Experts of a small language model.
Experts: 256 experts in each of 9 layers, 32 squared ReLU neurons an expert, a sigmoid router, a shared expert of 256 neurons.
Training: a variant of Muon for the experts, 4784 steps.
Below are experts of layer 5 (counted from 0) of a mixture-of-experts language model. Rows are named router (the router's row for the expert), up (a neuron's input weights, with its number), down (a neuron's output weights, with its number) and show model dimensions 0-127. Each number is 500 + 40 x the weight over its row's rms, rounded and kept within 0 to 999. Numbers have three digits each.
After each expert's rows: a language model's description of what the expert responds to; "comes before" lists some tokens at least twice as common just after its tokens as in all text. This comes from a sample of Wikipedia text that the model never trained on. Tokens count by the router's weight.

# expert 48
router:469501456455461501531539505520469526518473526444444530515526450539514520496495477538455489483548501537427503457540466471438542526514503455482437527558517500443531608518487462511483488623536520432494524499600400436503462468489515423504524520499472375557463452512504493522549440521517504503488502517531421495499479461525479568540509509474498498476467543553551488506481465533501464418530
up0:434500454505553515458514480507477505470568562446498528497560479475471472465499522469498497423578518476480570564454431469493531453448521564485555488474543469534476506472509487561504471512513500525460498476497435511454430519430522466463540477452556401499439460513460481508431490492414554513529501511454464540482502520464494525572474478524515453537453483476426541453477473504594588450494
down0:519451439470553483520449509463463497480509509504569543428541476424464483538474496487552529514488487537504435472455547399552558506543408459488554499547510456505476516498570528511499546538510469495455516499512497467489464523592479504514467499515474495518490511562584511542527498530541539495456476497555523495506455453604531513534493463556524495493561524427436596436489473422529532528451
up1:448394448486463500559539529515501425483445624483460484461537476533452457466445535470492462484451504498442504469538543429509514533513450460558458490399530533492454546487513524454533456539451505459539508580530412478481531505468434474510479517494452497520524494566537532528522482516526516460565469512541514531525476522523481503574578547514509434521494485470469524481555484531524538434493
down1:487583469461481506484411460503527548516451453466449486469457525499548504476491464461484504483498488490439573546562473458459533500535524476506554455536514522537470497474557539428541468486524449505448562444501463482491548556518390526464473557545508419504503482561528513409447553514465466512501559477487475533457479569526562505572486535522507502502498484580468485463465460465428489572519
It responds to: Line breaks after entries. Line breaks ending an infobox field, table row or short description line, e.g. after Country: United States.
comes before: "-", "\n", "|", "The", "In", "On"

# expert 47
router:603527488457551460499524487476498511604551538478423505516549469595515589510572464385543455552497494482501559529543511509527545556457485531470516481519488579526508514485532554500477495533472478496431526509497509448513479510502514480523544568527465506487445504534517464507577421540473470479453533467544480486531474486524513525508487518459505441528467577497454485512497515444481385465490
up0:501477471481498492508498436521512465507556549478458521517517535596535518517524447507477520559452520475490502576479492455490554531520403529494484552523509509560519475502550487497483471585437439491400508486504483442486478476563494442527541493580484566587483482516542464475431456548549415538472458503517438499577473543510486476569566541448494543519443516520504545508496468528492582476496
down0:543507473519539490495457487431487489506479456523541410471446513479489498523514518462507480501475519454469483583492486550500494413432488480427505514438522510481481485467559484529456481426478546493539534544450485479484507506494456450463505538483467528487471515502563428399455460451492469514489500539415494516507597499520526585397519535533525455498412473523464459565430482419468468491529
up1:473526504504497545490484461454501487527472526478404548515557485478529519515450426428488466517546455513462575530471524484514514487570511456477491546483451527493529504536489524518575511513521444486502513473423522592428566531457536464477577462509482439465502523464570514487582413479517494497535543540493476492509549475461494454438548441542502514409466515520515567438426544452487506513559
down1:452484517471544420435527573489537443458467537534562512492561604493451457489517463456509584507450436469469485500491513564522516543503435469514551454522481478506540479470499441446499512457485506552544521459493496485486510475530584479502479545478542507451486581487540506575458478549457438476555475512473579493499488549588567527535530548538457505510544483511506474468477470425442473505458
It responds to: Clause subject pronouns. Pronouns and subjects opening a clause, such as he, she, it, they, who, mostly after a period, that or a conjunction, before a verb.
comes before: " was", " is", " had", " has", " also", " he"

# expert 18
router:528449429422551452468574526530455516505470533466420489491505506547447486536542483467527511552553507490499472515540518546457468514506466492520485529466408477512457422488554523622511462509593497530477522467570517500521466460492499436439507574485501469518490474525493468532460497560498563491535505487454519517539523495474494490470491509499480402487413453535442555578566482450502497544534
up0:462511513532547534506541483551545544458506497516489502484532452475479469506510530445519524483536524532476490482554451485514497517465512464474501501517508508504580422487441534551503498520528480468478562436531506500514480471430572472458534538523467441495510497541549492553534475505478641579501517509574496583509469518556465495494480433522582423404445544426522531478518544470547532502597
down0:465487500533508446557461474474491504492561508472496481526515479426466492522521478416589557524511531507504550607496520567450508579554502547447542428534542562543500480461535461476495489488494479594518419501566535447520536502539531519514514579512504500488448519491440482493523514470550505516545502509437492506496482393489539499510449517449444508552509507465415566530481448491562499454478
up1:517452538474537513468485500533484565431482549550524550520516482530510472469472533546491519486511480498498488446495424467513453512433502468525523532468384521473417497501447559636471509544560468505525521499524541526516554423482534405508516519488508533552441475574472493472474497419489556542511530460565565526575491495513470516527458527500470485398490465533520503454557522489517478509509
down1:476493437455483492500591451479459537602493520475491503449536530467549443473472458454586482489553440486476548494453472481589608487505518502559483503496528559449426481479537459560511495452510536488563491491499483471397434539492558473465518468484469539460481522463499460510471513478522514514485510509484524425589528476521445497526477553523462474484461523495555542502544429499532457459553
It responds to: Sentence ends, list items. Sentence-final periods and word-plus-period tokens, table pipes, and list dashes in infobox fields like Country, County, District.
comes before: "\n", " The", " He", " In", " It", "-"

# expert 21
router:581480477422535561507568492493461503584517515411447496485525482614458488513482481468479525522553568519513448477556465489490544508529469507437469499519451467439507515525547524534527491528589512521483556528586479416461454503493494453503563526473515391491494529505528481523492491549512532486527445500482495462526493481454522517523547521456510429515429508556507541593466492460490449488544
up0:522470492526622507525492527449536405528450526423498468469571527565509478513478528472490489437572454467517524533485534528571489432492491445419484531540501528478500494511507425505501454489510483512485566488538461457487490486525501466495558466479559494529562525516504510485510527461513564512535485515477544520480551501514457510596514495443525504498448505568555588506559515512428496543620
down0:456445448536482408482542486466532538449600459508541553494513530557537520479450476515512543537513513486478516495575447488442456612503510520486442505544494547447469534489476570509517498493436585478518513521542445503524520499536505458510452508504528493514457450453531499507551434463512487495445523500550477515556444539514499454485472462462507562588511506423435435522447589511529474473492
up1:543479524504515473522552504410518584442435467466526504497433480551463455537532473532549447432473514534534474492447497461511488454517446473499457555490444459521519505593396540534466493572543514533547559536500507474459437540506557440468483512461494503540446559541415474513463518504452499472522458480518616531474484522503538480596526486539540470488530511511535498504450550513499496504513
down1:538561433494498533513462426583509504519505453514459485575537534489537492461508507512463469551480479455449479488507469491537538518481480545524430469461570568499495495435546467478519425489476483438463476456523552444520552445461446510530498428479424541482492417524517515534458484451546526550526468465506463537506511598484550567462510457499471493497530500569437518491575442494556511543435
It responds to: Sentence-final periods. Periods, often fused with a word ending, that close a sentence or list item before a line break or new sentence, such as ates., ia., ".
comes before: "\n", " The", " In", " He", " It", " This"

# expert 53
router:484530420468517449517494512439552555538495561521492511476551473523472510472552448432499476505617462527468557455552488559496524559484478519487403528491493520553479519510508478541477541547531461484519537515568486468446448535468493436405492568521559449511511407550555483519504483493497455513468480543569490491500535565526469473514486484431511431509494488546498521546579551487493561467526
up0:559515514469508543554548490467411524528506537475461557509527426548583550491516551463466488490554617540494500450567571506487511463501515452431520496529469574470453544500553528542496528522517442472486556515511433467447549499470471478496494476477527475503441446474546513600541429499486538531531458489454438504493537495514471473504566534475512546457480472530516475541482530500438428447520
down0:431524450529542469456524463464548460454556539474555578475474479466555490556498505462553480498510547497542439462550427567503502582507407495522448488498478508502554475487413475435487563447535496483547467501545514536520505483521567401514487534541532505453513498507547510529511486506482481520496552458475521440515517453547479459534475550522506468483476496501458528579500489560478413434416
up1:533510462513548531504485472495443473548486543494511562510551497535538495464466500513517487459543563553478511436532536560494444583514486493503510534480471540448525479442600544517462538604483448484496566554529517482520456501509524416559527426467553523465441506531538416560474537557500525562515501460524573561520516526537473530507510493478476459494468502600491438466464510490432484476557
down1:495496517525546565470494458517591556509524576544537497534510461495492504539498534451568507443458493537480504494546505559416538509513525468481510534486500505529475518495511493465451493531404495465475510458505529475486486507528519461493427457474535569531483484500410488501472437439534555502472466446368467497490450420496525490517567538457534468504590472427555558548490452445515498505560
It responds to: Table cells and brackets. Table cell contents and separators, such as dashes, Yes, blanks and row-ending line breaks, plus closing parentheses and coordinate suffixes like °W, °E.
comes before: " |", "|", "-", "\n", " by", ";"

# expert 20
router:463493444550597431506483512456527510527527524522465502535550459549506432468560460441503492480592518514472542485477467550525499555456525491500459564530519483506472542486485505495503546554533504482473549483556448519477460480439494391404500533533554511489442449558546512504537521497542456484498473476530488466477553566531536501557471480374513523524514490520481587578503519476521496443469
up0:517468501437495519484541457436473490598524519487517510537565494530459494483550541506489521528512552465458524479550516487536580528482508463512449533494570494493464536473545401522525497528501520486456572527555470465467490446491457487554551531506473447507517535537612471520495443507536484615505479543558485482499483504473439599496558513506465534529441550527516543541432576556487486534460
down0:513452527482515557564477522494463568453538446393463545460498500551480544574465520466493508449539570518550531497503525493456502520441494443467484458434462530533515518547464550512448545473586530529567508517472525480528510481536489506523488474463494566575546538496495526448474506519527553518479503455433581447531458431535528485499544485458493467571502467531483506580540476515509383495471
up1:467510476391454521452485482474469555569528540519483507492544416561469544481501567464530458533530530510448487523523501560521546461519593449437416440464484527461506535458510494461563528521467423475440543532493496485442489521421497461443530447486478428484485477474538427526517478535473506521537519533519452523460541546447501449515535438453440477533466515548548505547540484467525514491537
down1:535515509502456522533526503524574494469559481483551524510480503498487479587465546568483447552519536505498521500462570463489504458528464470455506564480495567495444444463526488491458563444454421573524491450485507485490526436486520481497522477540537502529469530488426537466531384482600468501609483486470554468428455517578491442531538519512512459524510490452459533477499573516541478538490
It responds to: Closing parentheses, quotes. Closing parentheses and quotation marks ending glosses, disambiguations or years, often in lists and tables, such as (cricketer), (punches).
comes before: " |", "\n", " is", " –", "-", " -"

# expert 22
router:556524449482522581492545443469494527523476500460487533495488490537493504484495527439487507515515556489506547415533475542505554511487523533480493526465524493506488521469482534497530491535513514495387538500663442442480518462504444477507561498548540462506441539534511492513481508613504551502428462545596471516510536563440511446485573537521482520485496563509482522483481519489424538474573
up0:478562443458472537470525511493421505481533478486452570502462521521489547505499515477542459477472542455442483484549524524507524571398492459499495513488507458501484430499467559527565554584523541463490479453574507490509505533518422457597487526503521452497469515501487502551555459501443588446486473561501545485540539524588536419473591560545495484514466511506529532506494494528554516452452
down0:526493453497539567419467463431553461523492482490470553497488497431482537546475532588466512520527558488467483575473495536460455495448463447532506497504494508559526493514426526486432509503529557532467435423491516488496498508496538513616534505533520480477536597458416495529552516463571498561522450511449571518457524562496493468494465544530474517477544498517509521461490484474570562463564
up1:552491522490482550536517572529486513499501500520541551526517495576405455541485520536482514471471555554515576410474500529474539545501477518525473536483556512502468437466475488478480515519474450526507520480478420446524469431500580515516454460505458438517554521516518476473420466586540580512460549454502474528526508513476478411504534565455516483508435515511437564585577483515512518481554
down1:526491460480492409565549478459463481557487504500487438537501456466483508444535501513448500569519498497587531516571567522475556519478456530548511494500525542385539454545468532455455554536536479482466517503527466488494537468484505502477438466509486547491469485505501475551511484441458589477558499437500543561471551444556549495532459499525546599578557504496485519530558487545541486507566
It responds to: Prepositions after verbs. Prepositions following a verb or participle and introducing a noun phrase, such as adapted into, associated with, linked to, using.
comes before: " the", " a", " his", " an", " their", " its"

# expert 32
router:484486468500536471482578505487471508484539541537529484503529453492452479499583531458520449445563543474516514462499451503485498583471503459512449533581471477505432561432502474562545514531500442493504565476581485491487429466438491416508554487488516460517474460529575483502499462485554469482531470453493511510513553520576522464550499463391430503507492454493463524589468550437456517498450
up0:456475563507505485494536475580423508453430532523464525478477455535473438506559509473515533420553511468486405476567510455479504531514483513516496506456561493476515455507522501408552546530471536535414506534540513437518534489479458503601548499498460426438425489541506513512541475490519517529506390589472496469523490462472529525559492473449565519499481478494441499548514527522479492547536
down0:552470569436500456489532491543546503525481388456516449476472461455487430485535407505478541514520517545543502560476538537504499576507479501569513555500459460497500497513488566559506455568551523453453481500513509494482532447578555550497506515523395457517539465460453471484512491473574494454530477481473508478395508481449526497563523492499588470477548489467495496485516553554493450490550
up1:498478490446502530505566434537481514504493485621468476549509483534527531481466583476573421491533551529442481477428469487434468534458516489541446515568448523561498478507518524521543493516515455428440584483476489481479428539483525464521489504472491486601471488545468457528539555479498454453590489488550446481492513464535458481579507462485455469489499500468510504546520512511422567469478
down1:559513467435512512537475439473537503502498579492471423424558508453436514438451528532540507538533504486456536571468505532480497544525483475498428517514484528497596557509505470584443469463446538521551478487555521438497491485502529500548549518488547453572535460459489448554511508457560497583509569486518503436451511428446475536468506464458518524551428439495469530496531473493498466541523
It responds to: Parentheses in tables, dates. Closing parentheses after numbers, years or units, and small numbers in sports or statistics tables, such as (1966), (8–5), 712 ft).
comes before: " |", "\n", " is", " =", " –", " -"

# expert 2
router:556460429445571450474613549523553537532499507424423486467489454557460501506495498438528515563571553524504474454478477493466488586468453516491484496532468486529490474457617540603500504510545527488485532524569480504448446450483518491437516551456478482473479533502507485503471506504480476466502453485517486469525499510426524495496545532472496430477461491590493514589556495470507475518517
up0:496496450536504472515509519427522581526539541505520522515503491560523564468534565437518458548556524498432446414501540470462508483465533479480478459514439547489467505538520433545492533526455417495532499522503488511494529393507404446508602392498524478532510517531563506595479486510457530539499492492530540489507557540531486534478489499433510464423508492528499526482487537459421510518493
down0:475501457561560470508538508534570524514511555495451479511484511517463509537420524530496508525529418540488405506486477602468515490551471499467578548509490480531486512373500542501435491561500485441525532460529535513474490471492517496505522592483522527530545414506481501473495514494526495546495615470567504537487570492486436481445467450557475540434507480563450520487493517518477540456544
up1:544487486481466538555540465541357528551592582518511557497488511530528583474443504516491428483608479536516518521486507507512552496417506415484477500490461501460495513478508443498541557546504475512523547587569500491525483480462446469511514502535502440465474508533546506582481501506452528473474523543521416462497502486481497527509519498484508494496501523521496527490479530445503382575510
down1:481479533527486490458509485476466467421476531455496501497486518546505446533421455470486473502500514396519550522493557501499530501486454446509448456563480487431467503482525498408552461477510512568543534509530545468546485492586519507529492499531496516492516449456478565438568514505482457513472524500495562392505493447521422505536514527539529430434507494512457504457526582581570578504558
It responds to: Sentence-final periods. Periods and word pieces ending in a period at sentence end, plus closing table pipes and heading marks, such as season., ion., ).
comes before: "\n", " The", " He", " In", " It", " This"